{"num_hidden_layers": 13, "hidden_size": 256, "n_experts": 128, "experts_per_token": 2, "d_expert": 96, "d_shared_expert": 0, "hidden_act": "swiglu", "moe_layers": [1, 2, 3, 4, 5, 6, 7, 8, 9, 10, 11, 12], "router_score": "sigmoid", "normalize_top_k": true, "routed_scale": 1.5, "balance_loss": 0.0015, "balance_bias": true, "router_noise": 0.05, "n_groups": 4, "groups_per_token": 2, "init_std_router": 0.0131, "lr_router": 0.000843, "vocab_size": 2048, "norm": "layernorm", "norm_eps": 1e-06, "tie_word_embeddings": false, "optimizer": "adamw", "learning_rate": 0.00136, "beta1": 0.9, "beta2": 0.98, "max_grad_norm": 1.0, "batch_tokens": 65536, "max_seq_len": 256, "train_tokens": 534700000, "max_steps": 8159, "dataset": "wikipedia_en"}
Below are experts of layer 8 (counted from 0) of a mixture-of-experts language model. Rows are named router (the router's row for the expert), gate (a neuron's input weights, with its number), up (a neuron's input weights, with its number) and show model dimensions 0-127. Each number is 500 + 40 x the weight over its row's rms, rounded and kept within 0 to 999. Numbers have three digits each.
After each expert's rows: "comes after" lists some tokens at least twice as common just before its tokens as in all text. This comes from a sample of Wikipedia text that the model never trained on. Tokens count by the router's weight.

# expert 110
router:472499518507465444419503503503501427540491496503560506484446468519458469398521514511482545508460495443431493533453526469531510552440531507507550555447472523530457519506489436497478482515538424454456486359458507532476434523529555483445480468458526561482403542485466479562492503558508537569484466502492521480512474458521493464499469481524553553535450519518543449487521496558609504511466
gate0:510524529518509496432544473458466515505438488472445532490529461536529567509501512484501532396511468529500527524425516471559539485377522534583534523501549509466449539520541502455431476502529449513383475473509485465422535518565472485523393528464570510524526455508414507520502464549564419538497435563516549485508516502477522408467554490530524482502520475612504525487405460534474503512497
up0:521438444556525492461460590516537505452530491539483488478556513497490492503522457512402507455524433486483476483563454526499481514589480441479446494515503464527500460522523574624532522500493555501579456550443498529527498467454439543462572560470501463519498490552553528539466527443436553480518505485466506502508563583479501573460517517463468508488509464386492522503526535467521557484487
gate1:557422497482542503494494512444506425476507509465551573461487419463512548556468463505494465515459555509465482491455632561505488500549503498461505524473507506502473476510537479584475417566524517533535482458470492506379473457495571542547594518457465466458479478507518474511496505531508474532529469503536455495502516470480522536485488454525525568546433520496458529527456581439494503452491
up1:534403504497426480460448462439467493506527497550462579521461498487492576510532516521472481434521509489487481536467617470495487551482520475515516632507473500545541570435495557479503459503561534527497503499483494488549531447482466530463432528467537473481444441555525511564542460537487478547507399474481502489522533521479479535479436470559483528513468445548506484526433482450535532487549
gate2:557526517488572533496538553493492510494482554503491478444478464481503497468586440542509519486503568558462585452512503516477480516511526485566561502451475541549486526490501465485481444560479492572481492491593500448495547497523453497518511453455466550504510521457520530452425454466501488524525478424562491475483499500418555601480529488464502513433488547473534536497521515498568558463439
up2:505526518461506499494580501548453461514557516471523454533505437477461428500494478532532565481540485592448437511491476535525496533485532530428525515499484527502416519448490489506466482589604505518447528555494490537567466448448507509474510437524439525578568478537469499501474500484485564548507489585496478495486424534511529468453523440519539557554432555551518458498548543474513458466392
gate3:529493491489476479474491433438500469443476560454477576513495523515459403445528526533576466531436411476486523482489552510524569398453507479518419527501443537442468479560516509537450523478473468430601433465561468490451462577485474415520526522465496463451457491503549510505558515554474446509397509521468524532565517451499496524561529501487510489463540565479451544524468498506491483464536
up3:494432473461545559519489513540469539516483532472439507536473450455533605563513470480413548456491472595480478516539458516498474540488458556490539397439597492509469475457467486511520489514531551526451515481521516471495526475480457664510505511545540531595549456501468491430493463510468441482556496457525511480493471563535512475459452503534502571570502433467473521484447535503560494502501
gate4:493536518524451489478442561503524516438505478487524477423548514470456466531501538516501510478449520466480550473482483564430474571504478515523503416450508504474514490451446492457531581514500539507428502492477532498504457457520458565554570521491515415467502417356548462476498537545492429502523471478491545469509516445524511540421465511571560515505565525519452532556493492525490520508566
up4:518505541512476424477427484504531510515506506516503462451472498466469458490551529465497550487480436433468468485451544456430480547512514549491490456491558472527512480527518489508548481570485504511421514492523580520495547493528514536469545473481481472527510481457515522544470500492467523487521473512427499488498461385502532560436426513562568524514541475445489467423544509535478501499538
gate5:500468527541505491392520461496511481516431412494512483467525601511472526460478524503555520469519458447447553527393493507568455532522493471556543517493431533463502453566527503476464454468512464498501431523485538504528499484478545443504483476494498491491442516519469505506567531532582552480468530475529427541482495525516561548533514505511477517449505511508452442619470431578430538534455
up5:540463580474465475474494490558481486471533458522520565569549456470488466463465409460473474429546561448431490520470550476497491458487486513551479503469525497479517491543533496506498473451523529497386506518519460500457456514461381515491521540464574530482483522513519527474513521547523504540449525444414511546466576457521465525497543526520509483521491504577587418558466526519521513469512
gate6:439494457473447430601509513528463508519569497475430473424461464485465530512423480495446548542497543505500462505424451495541571516472461430446456489462544540552520505591519506518525410479536478493473434404419518485520470505532555497473453498451510616540517494550433510496528427499499469541527485582469526507550486476427504532418568486535469560548435444541470537509504472597455545480449
up6:396505457452475521511516546486478504525575497467538532475486497448436432503472522482458474524500469491503523577522429418493544478461566525535378545517418455473542389559510489526525513462465527538553414490507550412487434494488471501458576532460494490557543449438464542505536487473494498514569552554517545501534527530529444471472481503495498492530605460525498596537488572484493525468470
gate7:417503490472533515561523519465512457477544513496468577476474442545483532520461509480550568451486497516519495544492533519439606536447506535510476500492543512533507545493512487512543444548442497433472491518386529505498554517508443451469457529546497495473530541507613478520534528507503501520523469539419461540537511494518414565539491515447476495494534494529477490576510540426460429518392
up7:492565516483497570436494445494521484524414431444537465534527514488537528553500474479508533529502445479462489524496465497595470520475483526511486464470532481486520503545538475499513584502502487570498458485469518525528507431460539470557527542480459472568515474444440495599507579485536470472485534520505521550529507517447581531495450496468502595491506521546444497457478468495528595463532
comes after: " M", " m", "M", " Mc", "m", "im"

# expert 28
router:484457510548483416430493494489541493506524531506514469530507491499529452445567490484432481483436490529456480536424524486526552576422521526465576589510469484543530531519516504455490442476527485501498442409495518521511480606483547529489426477491450499544419514452538477571547467459494565424537500559489480508482417485520542492492496504523560511508512488496502430540533564549510525502453
gate0:477479497478470405481501513521478481515565491472438484540483532463506491540401515480432497521570463499484564510521535509505554509543483512504440536480420579498527477536533474562450508457458516468515507500528497521466439529449558489433481469410481438532575580421481504556494524510453498494459486501482499543530459526523569629496449481442492532538476393542465499483542568525511499474390
up0:520474482475540549560451569466525501404528479428549475443455452625459512501508462489480529526512521519502451484517535500465561518593546505502528510466556494550463506455482503486588530550522490500506532539469561417540527477528459484556454491557482538484474583535544473511400541527445438468474541507506497484457458466514492555489433452483538485523522467481444412510472568509532484515489
gate1:451537444556471506472549546475504496508512483529475485460441488456502542483541514414558489480495456425472390504525556461453547636540506498489499453556527487469462524514528508545529515495407471483524441524494531479456489545501509507516491496432462509545481538517496491531455505532522592506534537442499473429478534517564468458513536514454511507476580413465511538578485431499505512463562
up1:498601488460462502459547487418531491454482441424531557502484469448479615485561420460608478535473562442510527495536560452489505508523526508416548559557553487427497523509447459496467478541522517520491547514533548497529495509438527498516524414472467544540489511536470470487458539475492506543479527473489464475503469539558548438445524466512535521532482478507411487567496519492491551458564
gate2:547457524535514492494510433500494562498496527473509491499547573569470486544510491510486460449425470550512507567446500363494422539483526524497549447495573515587504530458482477493480430420601476546543503421521543493500570460479488493519426568511439523482430522456500489508424449407474509487513468504462464508494464552455509519560449438509518527475448540495542474518441514530538491458519
up2:516498471469451509524485573508526459499514501493487529456503497441484427550525472487534539510482518521505547458536467526502561475631544479562497526566454565548526499441507482534500569534421574450507488496515486567480379475549468546508509472484507492535538492496521459510515484480482489487537518443523509536536481540527547506496541525509525492526563419539469578505550478459487476443375
gate3:503421527545489487529464534502479526531490480518478578545493501458475586489490474474515510490532519530534436484402504472482461514506474501535547520503477522455508470497556540493515484537587447519537437486523576485495528511491534562537438484516465479517489545556494476462487534509494492534494460550482542481429490448454522540571498410513537459506505482551533461465521501453491481425535
up3:468537528499538557424430456553581531512545497407483489424510493554495460512450480571533458489473472509530540511539478479512505445559515464491515488496473437494528535463504492568463451510435513478536515470464410416480493487456470415498518502537575508474508511473579500533516438499462468447462580476495495528582496559533478442486577556432466494474425521436527532496453495550529545555506
gate4:459522447484448424501461486520481471439447441469535442467479531526496494504424570498418446476478544437508480495514530479464542524541530543539479495490342539496550484505524455561512453467514513491481521502456538490472437541535502434502437521474550500465528428491473486497514505470515542498553488493525466486454467445547577583511467549454515570480495485448490420490532589577503456533480
up4:501525508534579510510483518515546473464505523531497476439526516465513431485554413506537571491512490444499544500482463585495462530603578469415500450441501492577532500425548496495481483547565520506536482511499491500529467434535521495480474515557495544555485544479431494558466510519477452464479569480487561483550476539526449475453435476397477473490500504509507517491510442480517502489489
gate5:587537519510527484532495531455502515536520480480418454458498458454495514516483489493447521526459474472496561440463558584489461446489511548480489412465483511519493594518552493534496443509555544566453485469521493459505524450429559484495486462485560535438545508510480507526523480464517499501500489465522548552539451515490518544468399428506486543547428460581580520510483578524493577441439
up5:506530496533548496483440473511545509545513565468510465535509541506505456533473507448532500453461508529523524423547486539511522516545492506515476551458494508466465549449542529558443577578465564466469507520502486477503458520529470527508598479476455462550463489525456520387498526559377522481491580485528497457391455488431526498538489552440515480508596488471508600558497515452523472470470
gate6:431486490487566499506523500532473510499488557505585469429493586465395460524486524535462452424484505490533470458422494540558526484553496505494478518546499554572506527520504438518486495422526517527515474473473490469470522532520549467473425476493385593435522502501574573530464421512430537460554443525521487480503496509519492587526515560455504464518523515453504475542523517534533437519538
up6:447469501511533458472462482469515408539519494489543503489477491535519578417508472434515472477559463496506456502430518517447510448476473544511527564521415488489470474532496480545466475489545412523506534559476482489454459530519496491542514510415433481570508473577518454551501478513487499442492569467499567494475525467482538490541537424541498544528531434524541484515560526533545432545445
gate7:488477510526526407487549502522511558569477545556476478490525439545471492549468556509470523511492459489571545521442523510462512456410465482538528461559460569545505509577453474503520470438486545458476453492490546471478553508524483523544487536439536527485462525400491548583469508490455423477514488583557511498487466462451502587482543506520517549563519432443505480510493562548436463487497
up7:465489562501506491486455479402550544524449439468507500499445432606494514551462526492485525529461427471500518553454455547478480487490461465489473483534454491494484450531463487541478538512501457494544472452482548466449496467496526454544524475505516487496470504460508571515567490561518442489467514500571450479476516565498524467496509457571514456476446475584556489482562470565469533561541
comes after: " B", " K", " F", " M", " S", " V"

# expert 108
router:514510520556480444473481516448558536504501522497598468491520481505476520410537526553493489476433458453542434560387502453544514568420447499471564505512453501502468483493459504532469472460505458482496494435500494512457451521552505510484517507542485532441385545453511484539524523494474532492482478486519516476532473516530541516510498551555607492543501504512538461492531543509578546512493
gate0:511497532557567469601493529495511493424485581504520436446540529513541514477539456536531515463462534466501525604517469517539504484435428476551482483531526554467412513496480482540510471509463592494542582476493562587477487497549502464472529405477555501466514574591470503514483474542491521551506475486600447478465479397430577534488508550544516530433567478482608531492505474484470510528511
up0:492465523525543517484434541459595500481542454469520513469498520552540553454518487397537522451501451522514471478468442525509565510485519522488507506528497548482468568512532500432555439480469510500440500451509483530525541424551499485517527409531580455482521576485506491508436397474471423485499520497585464438540502443467504497532488548504536542475562471491576557535444509477528470470499
gate1:471423501403565469496548426514554508507487469464443499495469437472513463509483469447456466477511573537483569555518448509506500455569553544437483509450511478572527477521501469465480484487541557521497531523549471460482486483490522490501496454519438447496501574440585523414512491481487518424531407508520477464484473453522509572495485520465514454523574486490422525500556505490490454510531
up1:516458491477558570555551562500527519468471509512469494545425499499532532503506491463472515485462547549506469571495419552471516496479572570517510492487488442578477512574506472515540468598388534487453434509479485502518542524510471524510530553502576460484465543501481443529451572535451519451478531578475502442508455523494521511482541458539531545483510495469504514517538518478504547519490
gate2:469484536470526516562498476475533578506517450412501466495431514500489502443489510433465489464451475516503549493429512583469504528460486543582477494432464527475480547541557497578530488482464545434476443462453559544481474486412486449492474540517558528492481516429572523497445577530446472515585556554577461444466466603462536535489450513526514526590517452508517502491507489546511566556437
up2:486460508516485497455506492505453479539504511511517542607527499593551449561503484532498516581558567515536453503601500500510503486536555513435449537519532477554582502536457498454515560530548486564475532527494475462474554568604511560482483519449526561500517490521491512399494502518469526452472496470468511551438517455492471510483511513470512463492486539500464574508510525501452450455543
gate3:540504478559516502520538540535577480476538549564540577477507404457450561475532528526504532527481496454508476545392453558516492492469434476494534441508466498504421471451505485538489502551544486522487540519475551490501508502531516503535554495548482527481459467516417473517466474508491485425546493473545535467483438510523542569593428561502495600435511498445490492547550508485513522544517
up3:509482489532542569394444461486486480475547440460540561477502483501483535474489497487518524571541508462433435493449523554494479541563542444564539428532468528535454495579550503481538427462531496455476536478523547519501547457471557501533572495538527442459417499536449551520489488480517424452513495499489575491520540532577474475502440550510534505542554534490524484600503441470483579555488
gate4:531508359504527517550588485531535502463485442384474568493482566422505520437479506488447552490425440465438465517414550531440440518477477560601574526475482482544515556499503530529462534509534478464453444455492564569492523498471454522516512446567459490511538479518497489440427578482483434525486535522518455503466464525513520512442448541441559474538538463472500541525496525486519491506500
up4:544524536482478470565463464411559555497464515556480478531562470551475481475422540514523502479493447551481490431458549511543491559480479501572445506524508466461501581450490479440542480495559529494462494464469601449551564446483523435552550498459462490478567482532456452528478528462512483462504491553523543532431523447504542502455543545493486503503503509451539468464593520503474536468452
gate5:484445524530517430485503458513527432527515500499488431509517485483443483554435554557455464413470531525516529445480512469471596520483526519572448486482464496501462449534433501549569541518503495479443535487496479478418513518440522452554451531489446511518484455492496468558509520461484560517547533505464485527488488523490564458491475518490531521527455485466460546471493496523621514510436
up5:478512498479510580494528463517509475556487484407480484512488581487490475535453494470512472494409558426524524536510457432562466479536468483564460536463421465566509525502477549551490533451514438502519457489505497492543444564511481443483552516583523436528518406511534502519579421449453464463488470445552486534567526477486431462512434523491532537568479537583476516517510485502509537524459
gate6:506529474480457491515512589511605420488499544476527474529505579470449477502532485510478526462465473544487469433465540512509499483492493467459505478478553497476594559507481490538558507509468509461459434503570434547504494432481473504556470535567506460465531481506573543511470409586564505516483531510483453496492445499529502493464521529549517540505489435512591387447522597473479441560499
up6:457451450424480476484475491463480508560487492491463491452568553507504423483406524485430460517458592451505486494522542543513481515557509481547474551455523508506468540528431454521524551484520575501544448515483470442449573570466552467499540518509559462435491519492513488424482549461499436473603436472584491586510530513471501523434520551497468532513466484438512455514557522526487482484457
gate7:536500500523489500495513511552475467542621587519470406407476473569548508496531493579466556505562459510498523496529498491516488483490451520539508537505486494512464562500548506511456455461522537529511543479478535509455509354498483485488525482503585391486497529524468495544418456500497562467492465505427476457574418469439509512436431545482530486449523475513543470501479529550565521528486
up7:538513546489565527601552537467475568466536566562532444487476504564577508512502494467543482528539462540484486513491590548415502498492538587447480460469492454433469536553398509463499511468411527558458560496435471482434483510580538481514534487470523506524498534490558495489477522580438544478533454508529475465494462448465483534528421502498487464568456478460504503452487481531487548498493
comes after: " of", " for", " at", " in", ",", " by"

# expert 43
router:495562502532480421493492556467525531518491516505546501519533488497511479385524553552452484490438475478512531557445521455529508542457497507483549526449502517501497568490511519534472502450527495451539499450520536517488469490514520462434497483530447487594379544499449470556539486510543519449518486543494446496486508471499520468497487496499536543498514445485542436532475553485553486538497
gate0:414502458544496447529426532448457437512482501526479528489542542609504480554527487492554477441473519493516493467436527512504492508535478478486464473483487517465467513494537500460517511483493528595498506492534534530516503505506487512516553551457431407522468502518410505527497466498502536527486477502508576456437500529468539436444531469564482554543532582535593457492535482524521561506480
up0:486496449494535447535494510474459436498513502545477554460523507543552469535542546487507494490510524533518525489445539489452480532529539472482518482464486556497490489488456552477524547486469473531473447513567450453435462464483589473500526477469463451466457518552420440527490456523541511496505522482523538455516520520478501475478502490534474579524499557532599450512510512491512515509520
gate1:508430439574477481474503421521469494543446498481507498474519521490516472566503487525492507493524482550473481456555553353507503543589488415450491480509427554465515554506473508472481468499541471468485499462511442512451506387479535475531427496472522572455496447541580497459532481517551522446528453537547619487572471422497528496487497443526542492466448545535515515472511451538502558528509
up1:483590596433459569481542554494491498478598490535522540533468470462524563479482439434578522576504528512458490523461494546512505524433486567513518547535593486548514428523483498547497547549432496547458473525434479446498501566474460533479517454480488550546497548454474479563440520475464429475496582469488445509512533510450537512569483514416485493562504425468496506511514522482508473451525
gate2:546449514490523475510462548486462506517573419438531493510513545439472507511541419499486504516465457538452464457440482573517509481485471525514421532507496512473465386451478553470441531485488415452475459474509517542495485557455461510539488507528535529514523478506540500467536449516411533509414495468481501542604476486534553450488467532481549431494447446498507558433556517495571587548421
up2:420502572492495481511504486563476487481459550519499502443518493578498574537485521437545507539496485458504485463445463533441556489490473517533577550517499548568531543472475525551474427520492505567502521491449522536466521568488464513482587510522436499500546432514505479486432552502482468449507540530493485477496518475469568507549516548509490463460480489417535497524487507412475476600499
gate3:448512537512502507480476493516464506535537521494519469466434534593464542577416568417483558412445522568501528501481498502518541535525500477481533500479509542517503624558467464516486447480528538517453414473559466549458509373455546469561455519442428491459461533510483463474472473508544500489534451521557531513494552473523539540391414519542494518474532517518513457484501560524467501516506
up3:437536528497492498477426471497463521538492509514503447502436467558452560533450528429550459453522432504529522544475510432469487462550476494412465519469506453488520546555497497507477495473620512457501477481560451575447554384483527488563481567441417496528468552461576468504510467513554573516535497547526505521532534495470488500371490495548479510471551474536446453525477526556487557542531
gate4:479493435517500511548529451463438516476448504554499527498535478481490520554484490468548473506465483497532493524460492489494490473526459501453508463468495536471455489592523597511490536515493531508470442502499524485531468458468545462548518491512550504513440628491443455512404508517495541503511511543554439466442527527473532446496570461491498509550432445559528488584542543553417557529497
up4:496480475469496498517540469444474528450449505544524580496556568529502536553528420519549508457511435520486491489410419476539508454498495483478457469484511556483470524526550593454496501542482481541425480491485556564544467469497500496592515518503519460518427551442406470548433485555461534516505523535493532510440463525457544494469530454486505514516515515528548519525533542535439546544514
gate5:406535488535458476490433452531467488448504504504442470489535448502520491563510431450525440441530490527480509530493507468559581536568550498515495526523447562518503424546494548422457440402486433562572439464604576433484503444552563486460497527514504484513453493524547483506549479469465450482501519451551529497517469450499479407494503489561518432489534534531557485511538576453486527522523
up5:605527595531480538462542492548577511480478517461575449538498486450468468471469458553421555491477447365490528546436451534527443436432529525417508468488492524506513515486518475535520544483519506492515516516429477524506544458522456534507462543536512485588478463515478511532514578399500504529482581536450462565541555515471503505506491499486517479509527503456484507531485477512514493529533
gate6:484489486490513427487498515447496473539548552495451499493538522494517475479531575527445506464537472531522514573494532545473465517495476480608560465503462494525507488493485446476493477476565499431506515472570574501519517447491490520472438540491450579569446494508489473489452599498515455482523499499488503499502492495521427540476471510449520497428467445456492470534608541627449404459480
up6:497408514506468577485517461578535466497527445465508522450456505444479538502472427587453456448405526561471469534476477492533515501478538562482429548529533538539503559546461525567555563491457489547496455541470428499423421507483505516531527505553493502434566429472529519520530476504484506528480574486477449436497512543483556438564475422535501538538482518511546541468411485431571523472449
gate7:499469529568529461516508497527539521554471532517535512447451615486456571509460475545467466544462484438473488508470435476489501565490489432442529503494495521573519554527500535489517495527538490560441491508449489518504570553435501518493513472532460492518421416462425477584526534504512494517516563559529515475499495442473559484464487415446542480516496459484546477476453497454481576404480
up7:485486471517457497526480444513490571512487503423487531426467571464498564506479437517497513540516496456534535504467432500498474490495493482434543516498505515567528525471518524469499468503507518548468407513443443495464550542470497459556591424491478473555429416454505491574474547545487436480530549544554470503536536468473556514529400454473519511555509481516524450485424435397491557486497
comes after: ")", " |", ".", "a", "\"", "ia"

# expert 107
router:438526483482490428457443543471529510558491507525579468499517477555486478437540534591465536467441507528532443556437519511550536555447497477510512536562504504582486544464489486519511425476552527490502479381482544495476513510534544555465497504488465471445438513486476467514523504505548486435512479492521556540459502433490504473489474564514664515477509463530522447515548523524542497532456
gate0:452550507535561539437434483532476507548475511476488533447458547389538503489537495526436531518503562523487489489555429465573485523521497569564532526496543536507573443537505508484486399536518526534568492501465580509508475502520492520488475458559516388511531411553449426499434469497501456478432475513544499472569535543508506405502445544484531453576451504525493472549478554432531416488507
up0:559508517480516506515439544417515527498496521524506514445405477522440492464453536518461527493473483542502508524536590565467465512450458501449519446498537477462387536552474423515470562439488519469490504491512498482497517542553519468502497502475525467508464600517489515476511498554537559521440479513541554491422464509515511504516465484467485533567478482568559521473558504567447499522524
gate1:490501588506471456454499522458506497469504441544566512495544503532464457538427480505509508426532534582530517565478380565505544623501525469460444503522610509523500472489489483531538500513538500532445470524453539574565530509500472496482503454545466421518420497449498495512443484464539479501516561485532527578560549498539466481445504479495474551484469590483601442520499491454543497558456
up1:568487488436570513529504506551515510500519478469426468500458436454553512522588558485457494516487406442478497505501563495546462449539502561531525503461446507424544474489555535471471464493498483500495495581590475460469457441461475520441464486460542548501534502542560501508481497525529446472421561488473491419521439454513488543497500585458473511512520444453418507494531539508583510484503
gate2:553433552433499480490466474467496500505581547439484408481475460498556501534571517470541495570502532507481481420509500427472494508535494503511551580471458517514521574513425473488474529454489474484402511531490522503497576494538546462489522585498510477482537592526483514517481503536559491454496526449453479521459522475416493419481476549495485532507520400447512417523594481529439520552474
up2:539496472459470463517525490561547513458539542533463503492531563503501513508512522600520452464526512453506490401464495434529434433484454468543547529487502546609540530543538504453506535504497509490450576478505515468510466519484515537519540475514528543490530539458463436425538445476441419501488539496530457541507509466415559510575504519477542493458516503582440489487471452498502487480537
gate3:492512461549462447498587540504466536510532501493571531495518485488448428551518492514498541434496549481535470534544487464545474532528526437539478515538479528586458548494587460469422464446454576518527501373485508510509454492529588522499469508508456526505484474537504538465524437478574521525598501475484455519447489439481512571453512522532506542443471563540487478505446444450544518524513
up3:526473527547515515463467483586550497492477558474449507504464505482542559484574531528424500491470476423495535525530589485477491478481524502571600562475436519448585470462483512502522479506583521474521515521523517540533473503533444465476459470500538577521552478543487476474531516448546477489487412524509496414434485458423489474524423439484481475487510464511430468435482489558450513449432
gate4:473529532510515533454537460450509533458496525478488424508503530425495528494498452541461500433421557388459470494517482549538490524535555501508563537457479525495418551481558492500507459432528496479560547471469556493542526518479522481489538476492471550506531490495457508506456511520564424503450470457519525455416526437503480504477494535471554483548517498548435449467513458527499505480465
up4:533512489560455481570434525502468528487522437490526563452446410561545471453485491452490520576582488514511518499516468528453544533503550517489421480496482482547545479572487521448506561573468514446430466504544427488447427539518471486493465460534530482517438482440521473520492486515445566497536491527514464475552489566497567498510500490502486505521457467499516568556416584477491484544522
gate5:462544487546468572476437519560562511518464524433411477457519509504559496542479446364479537558401477504522527577503493535544502439443477506479533509479517472503541467481488485483480507520497541477451469437484475509519522514475486534466502513477520524510518526550572526474441491487467429527499498457503494460535471467455516492509478522451518592489499443492567484490532549509531524483473
up5:412500516509518496462502453534452527503516449468498554530529549424545480525536552530466446542514552497448538476510527451429473480568544485431551530459496588538505451493475472593438518509503450496445471495511568519509404438473489495450489408543469469552497497532474489487550528510570526499450522552507502528502532554515493430544441458562478489546473507577472503531450471493433485478488
gate6:428504478544506509497416526503497534495515535533506511465462546418538463531489470433486540476468478422472500507441526526505491485548457520424493504490505499569477537447446502496511479486464464497514414498526522480509529477531555456485462521527547488528550524479535504539445463542480550523478431513570496448513505524521526494552559406609505472448516548541534500478549442501504541560448
up6:580432482543469523513510471491544499493510449391473580430508486581428558508482510568563481394523446482512506586459545581464535458555530479499430457509513427427517448545474551517459571486528561456434521521533485569465555482480535497518488531552451446504471535463546506501410474407519477520543463489499470481496507572523464529464496529452486552488546498428573526541536497494508509474471
gate7:519496487532477518511523519500540575516454497446491547516497506480463543532514480520508537450494493399465513525530574462507484485499599481503526463458515552589446482496569515459519474489526538529533540490493538530544561577503568499504461441529484558484571508477506549458521553468498434535491454478502538462405475467473504506500457493490539506583542442493485509483499423458450539435472
up7:543493491459450531442501474476493549531465486458539576527530518469530522517586472520458485474499476434487492481553523452560500512528566449503514509497474520577477502510568492484499458457550524553541539525424628495543558523481487496453488512516537477493511534536485520442515592487441466494477446481487528499471502460561453477486473504460584453466514475444529482487492496423458460454534
comes after: " of", " in", ".", " to", " on", " from"

# expert 112
router:488470498545472396478444525489510484557519515494568490509529490536514455477513493551527516479460463452531509546448523470533504592433517483524549540483485459516508539446521487508438464494552460462512440432477519533437483539506497508429426489530441481527387529503535464527499536549524482442458445492511465534471435432511506462500495518485587491506438458527507486471511553527578510521476
gate0:458530570526509550459429464523482511549531509457502509421469434504522485514534534443520503466520501563490576494525480498527553538487463460476494538520476458615489483512514463559491494572521467533454528505465543471523472487514463538430482568447408419519547537503526550510438559553525582479474520462446559543502508503510486432435488419507522570416587465524491489529506480488481436487518
up0:489474461599495494502398499492530451552525497586429508488588519484506483484531558539582503495552553513504530429501520484488522523528499478483507505508500489600440501492488437577448503554399520509538514505463524511478480468580525496436494496501504511500481524473460382492463533483569451552457456456527462535478422505529467432486532475484574500561528524523511555518502498496548458538575
gate1:479442510536478531528535569526537484436480497524456427507481486489539548464524436582501563427480496542533523612531510501500534514419549530484570549467531422530518508499515454436457521523432553489470478475455508469529550516481506427525466497556454473503508560432509491485470544515466427518497505541492588488494547546453524428456512404514497523463505468525516466512485490539526530483483
up1:529545464534573454512433442498532559491548509508484570504436421563444526448460486573433467544471507449477517438434488474457538491530464487535487504535467485501397515528456494449557484475509528467473579507538552504499550530534486495520558411482539520494601423527429522477504504397507526487527500573511548434543466482522515607602500556534480491542487543489507494493495532445448520520479
gate2:547462495486527485492509519480526502455582484542457467509464483483514468448451479620499437530527477456469434480466492530460519483522549497590487480523489453474495598478507446486537439512498403521460482531555439465488522506495489497484516525439494547507471521473496471572429475489550430555459516497482497512542477495506526494497545520457539529569569557446559461512456488508541474537507
up2:468576535455473478466531465515442556512484466520474425500424513546511486528471509513540501554515485486516504517538541482511504455516544479497467513494556502455621513517508446439504463505475479492449510448556511467552567453468522492422475459515426484521527568484511491515463468534504479478450535507529490553557482492494469508471429490462540514548496415561418512486511528467638448454456
gate3:526473513484492556497518518456510475560514498470502452458452557540482537555570493508475542520496486558514516555448464532513545467418476530557517519485514512521541466562523493426479555497478422473435506486491475580484497500455490545469407457503476471475493528556531432478450469495514540492462495523507481549464533480440538431519448598536545416434462467532514522515478548546533480549540
up3:506572490502523501421527500564514521407541511588540480454581603471478539439535567549499546484523517496447470548447540476516411462533537481533535452462522516426517557428495546520476480483538538481488456495555514483504466486504473513530530515439466527474506520473515494538487483573486480473420534562524474480495582514532529485448509447480471557530543524471486474483536471428401540508429
gate4:463510494537511432480478468523535483471555544503431500560564483445524494446491482508535499541399419467469529500458540613477507502539519492508506470436521547536542444470497459591411509522529527481516442498481542551465498482517491525509509462590488560598448501461495478482465503459492505419505480566546454529547433536543517475517528561457623452513478530545565513412503477556512503535521
up4:549462479455489501528514551490497465552461517464523584543488510457474479526596480439453489489523508571535441481468504422554436477541527488477497535508433482446454571484535464483570517513489465573528500503564452450576497473561511500570492555486509563451469516470495487497538460452495500535525543402491561466523508491436487512465428463492440498515539495488471480564528538465506517539465
gate5:442483544486536509499489473557549518498545513522443523499475518512539483475515493535487463518460488447482469509526432428534516539514506509523563555508430480525480531467561532548474467554492481548489511440569525479529544485567571415443443539554499474490555492511485522450514542575520496529470501440548510421487468454470526449471482494509506481390462430477547511548487486472485560484475
up5:435448509465535532495491486564519480518480428527513484490499479517589446538490579526506462538566476529506500510521448475536482520531536469498518531491425495488436518486463547475469448488527470511566506516510527502476518547488599438495431511505556462451576542501538493434570502544540492524458441519479510524480491460519528479493568520489467532435455451525522493541535555561465469460498
gate6:540500567489493530529552432507463525419470499504567499492517483460527532463532482543486558471509497555514499479491479463505488511515487565440586473484506526554484486523461404523434541500456520422520529461489485509483454510464519530548465488501567438482556554518510483472498467558454543479523476503538544503435492460418504436527519464483513544473496509457491476527500491475481486494467
up6:454533454558526509523584547481489495431555475523568579492540504455481494484557480508483446445520425456471542448502557545497475548448586553503489536435461447583472520442504478497469489581494459539484534525565477513495528454507511482441492459546504501533538520533488510483534536518482459527462528456475426442530414469489492528583530446439531480471482510523452508476417458501519534494494
gate7:484503550506480435516496483546481484443513557511567569424470532455445477468568528539474469519451531501553428568502458490485487543446490545547541539532489435566521451467463463529525476562418495501489470521518513527457485504523431416442550554490500504505540477493461471452482570520464500444547482533496540508578540481484525456482504535477535541438531514453493488488505468561477553527527
up7:540474492523563355562471562472511505544484531543550536453438542560424466385541515512463444530474551459504466525506527492465493509435524498542472520550511458525517536492499503510516496488475496542509470464470513427464560572452440468525538548492488506513471515456491450506452549442448538519603526543468503517573517483451517492482510514434515468489500549429557458491571510487447437501551
comes after: "\n", ".", "\n ", "ording", "A", "ollow"